config = dict(
    experts_per_token=6,
    d_expert=32,
    d_shared_expert=64,
    moe_layers=[2, 3, 4, 5, 6, 7, 8, 9, 10, 11, 12],
    router_score='sigmoid',
    init_std_router=0.0386,
    num_key_value_heads=2,
    norm='rmsnorm',
    norm_eps=1e-05,
    rope_fraction=1.0,
    attn_scale=0.125,
    tie_word_embeddings=False,
    init_std_qkv=0.102,
    optimizer='soap_variant',
    doc_mask=True,
)
Below are experts of layer 8 (counted from 0) of a mixture-of-experts language model. Rows are named router (the router's row for the expert), gate (a neuron's input weights, with its number), up (a neuron's input weights, with its number), down (a neuron's output weights, with its number) and show model dimensions 48-95. Each number is 128 + 24 x the weight over its row's rms, rounded and kept within 0 to 255.
After each expert's rows: "comes before" lists some tokens at least twice as common just after its tokens as in all text. This comes from a sample of Wikipedia text that the model never trained on. Tokens count by the router's weight.

# expert 14
router [125 111 160  84 100 107 140 154 142 121 164 173  96 112 103 111  87 164 111 108 130 128 116  57 140 125 138 123 136 154 128 120 137 129 112 120 101 111 140 142 111 108 142 116 161  99 169 131]
gate0 [130 120 159 110 134  85 116 130 147 143 109 124 168 121  70 140 122 149 149  94 157 152 131 116 154 170 136 114 141 127 152 163 154 126 140 165 142 162 132 138 153 184  96 112  92 167 136  95]
up0 [113 153 122 156 121 137 167 127 134 104 104 101 165 127 147 150 133 106  87 157 116 126 124 131 108  91 134 142 153  83 118 111 143 122  86 119  71 116 113 103 129  64 131 100 163 100 127 129]
down0 [138 141 100 124 111 114 122 100  99  78 159 168 119 130 104 134 107 151 131 151 116  92 141 176 119 125  84 144 119 197 113 120 140 110 135 114 152  96  70 142 104 158 123 109 152 137  93 147]
gate1 [100 121 112 120  57 129 130 153 135 129 179 176 107 114 137 178 123 128 122 163 119 126 133  77 145 131 129 107  90 113 133 118 162 125 123  97 114 105 135 179 164 110 136 152 155 133 128 122]
up1 [137 138 132 198 112 157 120  85 140 132 131 106 147 141 157 121 154 102 111  96 133 119 132 144 132 141 123 107 167 140 101 124 108 119 117 156 126 140 121  68 110 139  90  87  93 157 142 116]
down1 [150 144  94 162  82  98 137  95 110  93 124 125  96  90 157 127  88 108 147 131 165 100 145  77 118 134 106 132 164 126 103 104 119 127 136 137  66 113  83 133 142  98  91 102 114 128 147 125]
gate2 [146 147 166 140 121 141 144 188 133 115 130 150 114 158 161 133  95 144 119 107 121 137 144 110 138 128 117  97 174 141 155 113 134 134 109 100 140 127 122 109 155 147 110 130 119 116 188 104]
up2 [149 151 128 171 165 140 118 184 135 105 119 118 140 165 155  99 107 127  93 109 122 134 149 125 153 121 119 121 128  81 125 149  99 106 126 130 137 164 126 105 194 128  46  89 129 115 144  91]
down2 [ 81 124 134 105 111 127 139 125 146  90 105 156 165 114 148  98 149 185 130 128  89 111 123 126 124 155 124 108  96 111 157 118 111  97 108  72 153 139 153 103 124 164  96 125 139 126 131 105]
gate3 [172 180 148 105 100 132 126 117 134 109 116 189 123 110 100 180 128 173 137 135 161 130 114 112 132 152 115 115 129 132 171 132 132  93  99 128 135 173 105  96 124 148 169  79 129 158 156 127]
up3 [108 144 102 135 160  79 145 121 179 137 109 122 116 141 159 158 138 103 164 123 129 124 175 112 119 129 163 160 136 124 131 160 102 159 113 115  96 158 127 160 129 137  79 127 133 104 130 133]
down3 [108 109 145 136 164 119 105 128  90 109  85 100 103 162 108 167 124 137 111  96 133 134 119 132 121 140 150 141  93 150 172 111 157 123 148 141 116 149 105  95  92 140 108 179 163 100  93 108]
gate4 [109  64 170 155 109 119 162 106 113  92 129 139 129 116  93 122  94 133 101 157 124 128 162  83 166 115 131 115 117 141  91 142 125 150 145 114 133 124 127 150  79 112 189 159 106 121 122 158]
up4 [108 159 165 123 133 157  79 162 146 109 130 185 117 144 138 127 149 181 106 179 150 128 111 128 124 140 162 131 133 163 174 118 112 126 110  82 129 132 139  99 148 135 160 185 162 131 140 108]
down4 [152 127  88 102 144 106  96 104 132 126 144 120 137 118 102 124 105 100 124 102  73 123 116 131 120 157 159 151 131 144 104 149  90 134 131 156 186 141  86 160 149 181 117 155 136 155 129 152]
comes before: "\n", "\n\n", " The", " |", " He", " |  |"

# expert 40
router [109  90 137 102 135  93 159 109 101 137 148 115  86 115 136 140 136 126 133  84 122 185 109  66 168 117 125 115 146 121 128 163 125 140  96 143  92 123 126 145 123 136 117 129 139 105 173 111]
gate0 [137 124 123 117 127 127 115  91  99 139 117 151 124  96 142 157 163 126 124 106 121 148 115 108 123  73 120 144 147 110 166 152 134 127 131 151 153 150 140 100 104 162 125 134 142 122 109 120]
up0 [118  82 133 143 142 104  75 162 114 112 124 145 121 134 134 118 154 163 127 142 117 122 110 133 160 149 152 133 151 108 139 146 133 103 135 126 101 129 114 144 127 117 104 150 109 139 105 170]
down0 [142 134 117 125 122 103 137 112 141 111 100 151 149 117 163 141 123 116 149 136 132 168 145 112 148 119 118 157 152 175 128 110 187 111 148 153 128 145 170 151 129 135 159 144 120 115 173 106]
gate1 [148  67  93 123 130 179 165 103 137  88 125 107 106 145 154 111 125 150 117 109 152 143 103 119 168 168 140  88 143 131 162 139 146 139 150 110 147 133 123 148 114  83 125 166  77 137 119 115]
up1 [108 133 127 132 188  90 150 123 135 145 136 127 162  92  92 119 152 138 146 167 155 148 122 140 145  74 182 140 116 138 170 123  99  94 119 102 110 114 120 107 150 100  88  74 122 115 109 159]
down1 [116 136 113 150 149 150 101  86  90 129 167 124  71  99 130 164 115 148 135 156 100 156 151 152 149 110 111 105 136 123 147 145 119 150 106  73 132  96 165 100 126 115  71 174 111 106 114 139]
gate2 [132 136 127 120 146 105 152 133 133  83 106 144 101 143 164 161 130  74 135 102 114 157 134 115 149 104 122 126 161 100 109 121 147  80  99  88 106 113 111 112 154 146 160  88 137  94 150 122]
up2 [125 110 132 105 146 112 129  94 127  89 139 118 133 121 113 125 122 112  82 143 131 146 156 105 124 155 145 130 134 129 142 122  87 100  18 151 147 129 146  89 142 126  91 124 141 104 129  96]
down2 [105 112 174  88 152 110 114 115 145 125 136 112 155 136 173  96  87 126 123 106 115 115  90 155  89 132 137  88 136 156 120 134 112 143 104 170 106 142 124  97 110  95 148 135 145 147 150 139]
gate3 [ 91 132 129 101 131 129 133 117 102 120 170 115 141 142 157 143 133 131 136 181 170 135 166 113 149 104 112  97 130 112 115 164 160  96 134 120  95 130 115 129 148 140 127 106 158  97 161 135]
up3 [166 134 100 165 123 139 107 118 149 143  89 173 166  88  91 130 142 123 160  87 139  90 136 145 139 127 137 147 170  99 107 137 103 119 100 103 166 138 155 129 120 140 139 170  90 145 161 112]
down3 [141 120 137 135 163 140 165 145 152 117 131 159 133 106 183 145 127 146 113  97 138 139 135 114 124 100 122 168 178 117 115 151  78 160 165  84 151 148 134 120 155  82 169 104 109 120 170 130]
gate4 [148 134 137 175 105 151 129  98 113  82 149 116 107 148  93 121 155 174 109 147 113 141 116  95 146 131 136 114 125 109 133 168 144 134 137 129 144 117 185 155 107 139 145 143 129 121 138 139]
up4 [217  74 103 143 136 121 152 155 142 146 119  91 117 153 146 128 100 130 134 145 127 115 107 140 122 114 135  75 112 149  98 119 115 126 103 139 132 123 134 125 136 112 131 135 117  90 157 127]
down4 [128  82  91 141  97 125 129 112 112 120 137 132  91 149 139 117  98 106 142 109 139 139 144 140 134  96 125 115 128  92 147 114  81 138 105 165 144 112 139 152 103 126 100 134 143 124 151 166]
comes before: "| ", "|", "-", " | ", " |", "|  |"

# expert 8
router [148  87 115 126 111 108 134  91 124 141 149 150 109  68 122 101 117 155  82  75 113 146 123  88 152 111 124 120 111 120 136 178 128 141 126 108 126 153 104 123 115 130 126 131 174 170 150 146]
gate0 [ 90 103 126 138 142 131 107 102 155 132 126 135 141  77 128  95 107 116 135 119 103 118 110 117  85 111 107 104 107 137 167 134 114 142  99 122 160 118 118 122 107 101 130  52 100 128 127 145]
up0 [106  96 101 115 124 142  91 128 116 115  97 111  79 134  90 116 120 110 102 117 137 145 196 121 111  94 137  95  90 111 164 137 112 142 128 120 156  99 130 135 113 106  92 114 107 114 156 159]
down0 [122 128 154  96 198  70 123  88 113 153 139 130 120 114 134 147 157 128 121 138 125 150 123 129 135 128 146 155 119 111 131 126 102 134 106 121 115 129 133  95 124 120 120 115 110 125 127 143]
gate1 [141 140 170 139 126 103 156 122 118 116 175 167 153  69 149 111 110 155 153 165 166 133 129 123 108 151 110  93 137 113  95 108 159 129 122 115  92 134 116 154 106 111  94 174 122 130 100 118]
up1 [107 149 119 154 106 127 108 112 164 125 128 112 107 140 141 106 156  94 132 173 102 125 127 145 167  93 124  87 137 161 100 121 128 161 171 158 128 125 131 120 117 113  79 140  97 150 141  93]
down1 [139 167 161 132 123 134 114 170 106 113 102 129 140 110 126 154  82 133 156  93 144 113 127 111 132 120 122 104 130 134  85 149  87 168 107 137 124 174 123 138 151 136 126 159  88 111 142 145]
gate2 [162 151 158 118 108 150 121 115 109 112 159 139 148 142 126  97 104 114  99  96  94 149 109 108 103 176  98  99 136 141 124 129 119 100 103  69 108 116 180 120  93 107 114 123 130 181 106 127]
up2 [124 152 120  73 127 149 132  97 140 144 115 108 144 146  80 105 110 172 108 157 167 119 138 116 110 131 104 127  96 122  97 103 148  82 164 115 150 140 161 126 101 111 105 176  97 108  98 149]
down2 [100 147 106 159 135 120 176 160 140 127 113  86  97 148 134 154 126 121 133 118 150 115  99 155 159 107 142 140 112 142 107 126 141 153 119 134 149  99  78 114 162 162 136 124 106 160 148  97]
gate3 [147 133  96 120 151 105 122 117 121 116 132 136 134 124 121 149 136 167  84 101 115 134 117  75 116  60 123 135  93 156 157 157 128 171 154 128 130 137 131 153 157 157 128 122  85 151 148 109]
up3 [126 168 128 143 113  88 131 117 135  78 121 133 112 124 194 142 138 104 167  88 146 102 103 132 127 135 135 141 162 135 130  82 146 168 128 171 123 126 127 152 101 124 125 147 141 101 154  91]
down3 [118 146 111  90 125 134  67 109 116 108 137 134 114 124 108 158 104  98 154 121 127  54 121 158 158 147 168 104 131  88 136 125 139 110 143 149  83 129 157 147 122 150 138 115 181 133 171 163]
gate4 [121  45 100 153 103 113 148  88 114 107 130 157 128  92 146 164 156 127  80 109 113 119 114 187 153  98 160  86 144 129 129 137 104 135 132 157 134 134 118  97 110 144 129 106 135 162 125 164]
up4 [159 167 132 107 151 137 136 143 148 202 108 151 143 134 172 106 128 152 167 165 147 131 139  86  87 135 111 145  97 144 152 131 130 140 151 104 160 135 127 146 129 128 198 136 167 126 124 129]
down4 [113  91  99 141 113  98 126 107  54 110  92 127 130 142 119 134 164 147 120 116 105  85 104 162 124 131 141 134 117 108 133 134 106 140  88 156 144 158 120  83 100 146 132 105 129 159 130 161]
comes before: "| ", "1", "|", "2", "-", "The"

# expert 43
router [122 143 165 127 137  93 128 151 153  95 134 102  95  95 110 119 114 102 105 124 141 144 125 139 143 137 172 150 113 179 129 125 125 132  94 102 132  91 126 145 143  90 154 140 166 154 189 159]
gate0 [155 126 125 107 102 115 164  91 147 138 147 157  79 122 135 161 150 110 115  94 132 140  96 120 161 151 133 160 157  92 164 120 136  88 153 119 100 128 138 128 109 128  76  87 122 141 147 150]
up0 [190 117  70 141 106 146 150 104 101 116 117 132 169 131  87 122 139 117 109  77 144 141 131  80 154 109 169 131 104 104 136  84 120 170 105 118 125 104 123 142 126 141  93  88 131 130 121 121]
down0 [148 153 150 116 118  97  78  88 137 158 130 144 137 153 103 122 142 159  94 159  92 147 102 119 165 118 118 128 148 141 145 126 120 116 152 127 160 161 137 144 128 127  88 147 169 152 157 158]
gate1 [122 125 186 124 126  98 108 148 128 106 181  87 159 126 178 110 142  93 104 133 134 112  98 159 141 142 141 107  94 182 105 129 124 108 162 102 137 125 145 115 155 108  70 121 167 119 153 143]
up1 [ 95 123 132 129 155  88 168 138 148 104  82 141 141 100 114  75 156 141 123 126 118 138 137 136 132 118 127 128 135 110 131 140 146 118 148 145  97 139  85 148 106 135 117 171 121 116 101 117]
down1 [136  73  79 131 131 180 128 167 134 148 116 138 114 118 153 141 148 138 116 111 132 138 146 148  72 116 135 141 150 121 116 144 144 122  95 151 123 156 100 153 135 122 155  83 137 151 130 131]
gate2 [129  83 129 132 185 119 187 156 149  90 127 137 144 123 143 130  58 145 149  92 146 126 116 149 148 105 136 142  84 117 184 127 110  96 117 134 158 139 104  89 125 127 132 124 155 100 172 152]
up2 [105 141 129 104 164  66 115 148 105 122 160 120 125 115 109  91 132 149 173 156 120 101 123 123 105 103 111 105 108 175 121 144 112 141 131 142 111  99 124 126 155 152 138 101 100 102 134 138]
down2 [ 75 120 133 129 192  83 136 137 101  92 135 124 140 166 151 138 100 148 122 136 101 125 130  90 118 167 146 145 100  99 116 104 135 161 122 152  98 101 173  88 161 140 142 130 136 102 121  96]
gate3 [159 124 118 145 169 115 102 134 128 118 165 132 133 125 163 132 129 132 151 155  98 104 104 148 131 114 133 116 123 147 118 106 187 169 132 106 112  99 115 133  87  99 132 158 134 108 147 161]
up3 [136 147 155 148 129 157  95 128 100 159 104 141 136 167 135  84 124 124 115  98 152 132 127 125 127 136 149 168 172 136 117 116 130  98 157 129  91 143 107 104  95 139 119 162 136 110 119  88]
down3 [110 115 140 117 126 150 104 197 141 128 116 143 145 124 125 106 158 115 129 116  94 145 140 124 112  74 113 153 132 134 124  92 142  96  93 151  89 154 151 120 125 118 162 120 116 121 171 116]
gate4 [129 143 173 160 102 137 150 125 147 131 136 131 150 139 133 101 147 130 134 133 134 142 129 110 119 165 137  92 116 202 126 125  88 126 129 138 128 143 106 170 117 145 114 108 133 134 137 129]
up4 [ 95 130 122 139 126 126 122 102 111 135 137 129 137 124 121 113 110 146 179 160  87 123  83 123 144 106 147 133  95 127  92 136 145 122 140 132 154  90 100 133  69  91 115  99 128  83 118 108]
down4 [119 143 122 144 118 120 108 114 143 128 125 148 138 119  79 106  80 140 143  89 129 100 123 124 106  95 121  99 154  82 133 163 115 137 124 128  82 133 108 100 149 135 119 114 134 176 117 116]
comes before: " | ", "–", " |", ".", ", ", ")"

# expert 18
router [147  72 132  98 163  96 146 144 140 118 146 108  99 101 131 132  63  87 129 117 132 177 133 115 128 101 112 100 126 153 118 142 128 139 111 129 119  91 113 115 132 128 132 115 168 118 141 124]
gate0 [110 136 104 135 136 140 145 133 104 121 119 102 140  95 100 104  98 110 109 145 125 101 115 119 139 105 146 145 141 127 126 146  94 139  97 160 122 116 136 132 167 104  91 124 115  71 110 129]
up0 [164  89 128 154 134 118 152 128 122 126 138 136  87 143 145 145 121 107 138 103 111 167 138 154 100  80 167  97 117 170 144  87 124  98 128  93 140 144 115 143  94 121 150  87 116 129 150 146]
down0 [133 133 147 148 109 172 128 130 170 103 151 142 121  94 147 162 132 130  99 112 134  80 125 126 112 132 148 163 133 115 119 111 119 115 143 106 126 120 120 103 146 118 121  88 133 118 150 146]
gate1 [164 142 124 138 171 138 127  97 107 123 109 141  69 112 159 132 129  91 159 149 152 154 131 140 114  91 122 141 125 135 185 144 142 118 142 127 138 148 147 100 147 111 106 139 157 117 114 100]
up1 [126 109 129 158 108 156 113 134  88 168 152 141 158 124  89 153 154 145 110 143 154 145 165 156 122 133  89 106 151 109 153 145 131 150 152 111 173 119 129 109 103 153 114 124 111 153 160 122]
down1 [144 159 170 123 133 126 106  91  95 126  94 192 102 121 117 103 138  81 125 123 146 131 131 141  98 125 127 109 148 144 150 132 165 115 127 133  79 109 114 153 121 142 163 107 127 112 108 111]
gate2 [160 116 133 166 126  77 178 125 119 154 169 135 138 153 147 149 142  92 103 143 114 116 164  94 124  99 128  89 167 118 161  94 127 118 133  84 134 168 123 161 101 122 101 114  81 109 165 128]
up2 [133  89 129 150 140  84 122  85 151 108 111 143 145 138 164 142 131 123 175 175 116 133 117 136 100 147 139 124 143 147 140 105 108 130 123 105 127 141 118 105 106 159 145 143 150 122 145 141]
down2 [132 126 175 157 162 121 122 101 178 130 132 137 129 122 125 168 133  99 157 129 123 100  99 110 100 175 141 110 172 125 122 130 133 144 101 125 116 156 215 101 147 109 121 164 113 110 116 143]
gate3 [155  78 110 121 140 133  89 148 150 126 142 103 188 132 158 137 129 118 122 128 119 130 148 139 163 164 125 150  99 151 141 111  86 118 120 118 126 139 127 109  55 113  69  91 120 119 129 111]
up3 [131 106 100 116 153 145 115 103 132 113 137 127 109 103 100 165 142 174  92 134  80 122 161 112 125  96 153  86 147 150 158 115  70 135 142  90 145 108 125  99 106 141 141 144 124 153 133 136]
down3 [118 113 139 131 124 179 117 107 155 144 121 131 186 125  92 147 135 122 120 144 144 153 120 145 193 175 103 110 128 151 128 155 144 132 111 124 129 175 123 144  76 126 119  88 113 109 100  80]
gate4 [104 123 175 120 152  93  87 131 102  96 159 103 136 144 100 128 120 126 109 108 120 161 114 124 125 101  93 122 136 168 153 164 144 120 131 120 126 150 131 140 113 138  65 108 136 129 124 165]
up4 [ 91 132 175 165 120 102 109 171 121 109 156 122 134 125 131 144  80 104 104  81 106 127 139 101 146 141 104 141  99 180 144 154 140  92 142 120 127 112 138 145 114 135 106  96 116 145 114 144]
down4 [117 109 125 112 122 115 124 163 123 142 100 108 114  66 130 125 140 151 126 119 101 126 111 127 124 140 130  82 132 134 131  99 140 203 134 122 122  99 102 156 114 144 102 114 132  68 142 138]
comes before: ".", " |", ",", " and", " of", " | "

# expert 31
router [149 114 178 141 108  95 159 144 149  79 125 170 130 102 131 121  95 176  85  76 132 135 113 122 124 146 114 114 104 123 174 133 156 115 111 140 107 103 126  82 149 140 126 136 130 114 134 124]
gate0 [127 134 137 125 106 112 119 121  78 101  72 111 169 103 167 112 117 141 151 112 139 132 125 135 151  73 134 134  86 122 141 107 122 112 149 130 136 139 159 156  95 128 102  69 106 139 136 148]
up0 [132 150 126 117 110 170 124 139 138 151 143 138  95  81 134 162 114 117  89 138 185 114 119 103  95 131 159 139 136  60 144 132 185 137 108 118 130 134  72 130  81 145 164 148 139 138 120 104]
down0 [129 106 147 127 115 175 148 131 154 140 151 141 132 111 114  98 149 110 170 142 132 153 156  97 140 111 147  96 162 147 149 136 152 140 106 175 111 176 134 133 146 129 143 130 193  99  70 120]
gate1 [134 108 168 109  68  98 150 139 188 119 109 127 149 125 149 126 177 138 151 129 150 161 138 133 136  83 107 123 110 113 152 110 108 137 153 135  91 101 123 103 175 147 116 121 122 104 126 119]
up1 [152 144 127 129 145 111 146 121 120 145 146 157 112 146  84 155 123 164 143 162 141 117 166 166 114 153 119 110 146 117 150 183 170 123 133 119  91 112 137 162 148 102 102 163 127 146 135 141]
down1 [121 154 186 139  94 147  86 131 130 136 135 116 142 141 141 113 166 145 158 123 160 124 135 158 156 118 139  94  92 118 155 116 137 137 142 137 141 123 119 146 150 151 116 148 119 129 135 117]
gate2 [140 131 169 127 131 123 127  83 135 120 139 117  96 106  93 190  95 114 142 132 148 100 119 139 163 122  89  87  96  98 166 131  86 111 104 103 127 108 132 144  77 115 116 130 143 120 149 139]
up2 [120  92 106 116 139 141 129 159 123 133 149 110 138 123 110 102 175 129 113 114  95 147  80 133 119 137 188 122 171 162  70 119 118 164 136 146 143 120 119 133 143 122 155 157 176 177 121 107]
down2 [135 143 122 119 122 131 152 114 107 114 124 134  77 134 135  93 109 173 105 131 148 109 143 130 207 114  94 129 120 132 132 145 163 140  96 119 108 144 158 138 124 128 103 138 116 164 168 139]
gate3 [128 124 126 112 111 146 156 154 129 100 124 139 148 128 135 119 109 157 142 119 131 113 140 112 117 115 189 102 132 104 150  77 160 174 125 134 154 140 114 124 123 153 115 182 144 135 138 114]
up3 [175 124 111 146 117 145 166  91 123  89 125 128 115  93 138 108  68 146 145 158 133  90 147 128 122 106 122 156 150 105 138 124 163 154 132 106 103 106  70 128  96 146  72 144 149  99 144 129]
down3 [ 80 139 137 155  87 139 106 136 136  61 104 100 181 111 134 109 130 159 150 143 152 148 141 104 160 100 126 139  83  64 145 105 122 131 118 120 107 164 113 118 117 135 119 121 130 147 152 148]
gate4 [144 122 106 108 115 144 203  81 181 104 106 158 133 141 141 116 119 116 115 139 140 123 112 146 125 158 132 144 118 107 144 136 155 133 145 120 113 108 148 125 128 130 120 113  93 122 136 175]
up4 [109 138 188 128 145 136 149 130  79 157 122 113 132 123 111 114 136 107 156 135 100 147 110 150  97 187 151 129 110 154 104 119 116 132  95 178 160 123 134 122  84 126 127 113 151 121 135  95]
down4 [123 135 138 123 151 114 117 154  74 136 153 189 135 134 128 132 152  76 128 130 118 140 143 112 125 136 124 121 145 181 142  95 112 117 153 128 134 117 115 132 121 138 127 117  95 122 154  88]
comes before: "\n\n", " The", "\n", " He", " In", " In "

# expert 41
router [104 138 198 117 108 114 137 133 153  88 161 114 103  97  95 118 116 106 105 106 130 189 115 100 159 120 120 114 112 176 122 148 142 124 128 129 117  76 165 157 141 110 147 129 138 151 163 153]
gate0 [126 119 131 129 128 144 105 121 113 142 185 136 132 100 109  95 123 111 127 135  99 136 126 132 118 158 104 114 130  96 109 107 140 159 159 151 142 147 142 128 137 108 157 118 122 123 133 136]
up0 [115  86  55 122 148 143 169  78 105 154 117 109 114 130 153 131 109 132 128 113 144 102 109 129 116  64 130 110 109  94 114 131 159  43  93 141 123 139 135  93 129 153 100 133 104 116 115 114]
down0 [125  98 130 142 166 191 117 134 148  95 109 119 130 125 156 171 155 151 116 180 113 149 106 113 131 166 103  95 143 137 137 148 153 103 147 134 129 111 108 130  91 141 164 147 151 119 159  97]
gate1 [125  95 142 136 160 156 125 128 154 161 139 106 114 100 145 125  65 140  84  88  96 120 158 106 156  90 161 109 109 142 106  97 119 148 129 110 150 110 155 146  88 125 118 123 116 157 122 105]
up1 [120 155 147 105 110 140 125 154 118 108 138 107 116 103 135 136 140  70 110 107 155 126 133  91 158 114 161 166  81 142 123 145  78 144 127 136 160 146 115 121 140 125 107 108 169 115 163 167]
down1 [132 163 106 149  89 111 167 159 142  99 121 102 149 128  90 125 152 114 148 145 134 152 123 140 154 135 102 166 156 121 179 145 140 134 127 111 123 106 111  84 121 158 108 129 151 148 130 132]
gate2 [115 135 162 122 164 115 137 134 145 140 179 123 106 120 126 139 147 143 141  81 146 141  86 155 147 154 153 102 119  92 156 115 175 155 110 157  62 102  87 116 154 107 133 153 146 155 139 108]
up2 [123 151 171 108 112 133 122 158 144 107 143 106 115 126 145 126 160 108 108 126 154 138 128 116 158 144 181 163 115 153 147 126 154 111 133 135  64 155 104 159 159 136 109 127 135 133 144  97]
down2 [140 166 134 128 103 146 134 134 173 124 132 107 138 155  99 123 167 102 158  77 147 138 140 151 185 128 158 126 113  85 119 121 106 139 127 177 132 117 128  89 110 137 117 162 142  91 109  82]
gate3 [111 130 175 146 115 184 120 140 133  98 158 119 112 157 145 132  80 113 117 135 142 134 117 114 164 152 154 124 158 129 150 136  92 116 113 120 112 102 139 166 129 133 110  63 143 116 127 152]
up3 [180 156 113 130 151 118  93 131  93  88 145 149 173 113  58  93 146 108 139 122 114 132 167 150 126 126 143 119  96 107 105 123 130 138 127 103 104 135 129 133 125 127 114 138 142 131 121  88]
down3 [158  81 153 149 135  94 108 110 102 124 120 143 111 162 148 118 152 144 122 167 149 138 125 166 104 128 135 136 150 140 112 128 123 105 130 132  86 119 148 134 148 135 106 166 130 123 167  98]
gate4 [116 153 109  84 116  71 163 122 162 112 151  83 132 139 106 128 112  92 137 118 164 162 131 104 153 136 122 121 114  78 153 129 125 147 111 157 125 118 151 137 158 108 164 145 152 108 146 160]
up4 [154 116 134 120 128 143 122 144 154 135 123 134 115  86 124 137 131 137 134 130 116  95  97 139 146 103 130 136 133 108  91 100 108  84 136 138 117 202 105 115  98 104 132 131 106 109 109 137]
down4 [121 105 134 147 152 139 145 109 132 139 117 185 170 129 106 125  58  85 121 124 121  96 147 133 120 111  80 125 139 122 156 116 148 111 119  98  98 127 125 148 105 133 121 143 134 159 129 115]
comes before: ".", " | ", "–", ")", "),", ","

# expert 38
router [132 101 104 114 140  86 145 137 154 128 141 100 125 113 127 116  57 122 141 100 121 173 152 112 100 121 118 117 150 128 121 199 144 119  96 128 126 127  92 146 140  98  99 122 135  97 149 119]
gate0 [126  97 113 152 133 157 124 134 101 123 120 109 117 132 118 124 187 129 137 140 143 150 127  72 137  84 205 132  90 116 120 121 150 121 139  93  96 122 105 130 142 139 119 132 107 113 160 180]
up0 [126 164 122 129 171 132  51 121 110 119 141 108  96 130 127 159 126 151 143 134 153 121 176 123 127  94 137  93 138  96 133 165 113 128 158 126 115 129 114  83 115 148 124 176  97 144 152 158]
down0 [149  83 144 117 111 128 139 140 132 118 194 153  87 121 137 137 126 149 165 146  99 142 164 164 135 114 105 131 129  96 152 145 130 123 141 140 150 126 151 167 140 114 148 109 115 136 130  77]
gate1 [112 100 130 109 106 115 109 103 110 144 135 130 101  66 109 129 134  74 120 111 138 130 159 151 144 127 154 120 173 116 131 117 131 173 140 113 141 139 169 169  88 108 111 136 146 124 142 127]
up1 [117  85 100 153 112 143 161 137 103 121 135 141 141 116 160 130 160 105 171 142 170 132 126 154 135 164 109 167 162 135 153 144 138 114 170 155 113 115 117 144 104 152 150 139 127 123 151 133]
down1 [117  94  95 127 169 108 158 128 106 118 124 122 130 137 106 173 100  68 113 101 113  97 131 111 146 106 142 164 136  90 146 135 190 127 146 109 148 132 141 124 132  83 131 139 115 118 152 136]
gate2 [186 168 168 125 129 119 111 135 137 167 166 139 112 112 105 156 114 132 139 108 149 108 154 145  91 123 143  98 154 142 122 120 133 147 186 108 122 102 109 149 117 106  85 147 116 108 123 111]
up2 [117 125 116 103 148 102 135 118 131 170 130 182  94 126 115 138 153 151 127 122 128  91 163 139 140  76 112 144 119 134 139 110 128 139  77 156 152 139 141 151 105 142 140 159  76  98 148 142]
down2 [148  94 114  71 124 124 112 114 127 155 127 102 126 114 174 131 119 151 146 105  87 127 129 118 130 118 112 132 113  82 112 148 112  86 147  87 122 136  93 129 127 126 135 121  98 136 105 132]
gate3 [144 119 121 137 124 153 139 123 132 149 127 142 124 124 124 149  97 137 114 136 115 155 118 169 134 166 156 150  93 151 126 179 152 120 146 125 142 163 115 104 136  99 132 120 169 128 123 145]
up3 [122 109 132 139 117 100 116 174 105 142 121 138  74 149 101 109 141 103 149 105 116 111 169 108 132 131 140  75 121 187  79 105 119 110 172  88 124 108  93  83 110 117  89 124 111 149 119 145]
down3 [136 119 169  99 132 166 137  99 148 110 122 168 165 132 108 106 118 108  88 155 151 122 147 153 175 137 124 188 154 110 115 134 117 129 119  80  88 133 123 129 100 116 140 112 144 144 119 157]
gate4 [109 138 143 168 141 109 112 129 166 113  99 154 114 120 125 116 129  83 162 124 128 121 111 114 152 147 151  93 155 149  85 159 141 124 174 151 133 114 132 163 112 118 148 121 182 133 141 136]
up4 [ 89 149  98 110 143 118 102 159 151 152 101 110 141 157 133 155 122 150 147 135 121 140 158 126 170 111  98 115 139  79 148 142 143 122 103 121 123  93 157 136  89 141 173 141 142 128 114 112]
down4 [108 113 111 112 116 118 130 130 133 177 112 181 122 117 181 101 109  93  96 159 104 138 151 101 127 128 147 164 138 125  97 139 176  96 121 131 141 142 100 132 128 119 108 157 125  88 140 127]
comes before: " |", " ", "0", "1", " | ", "3"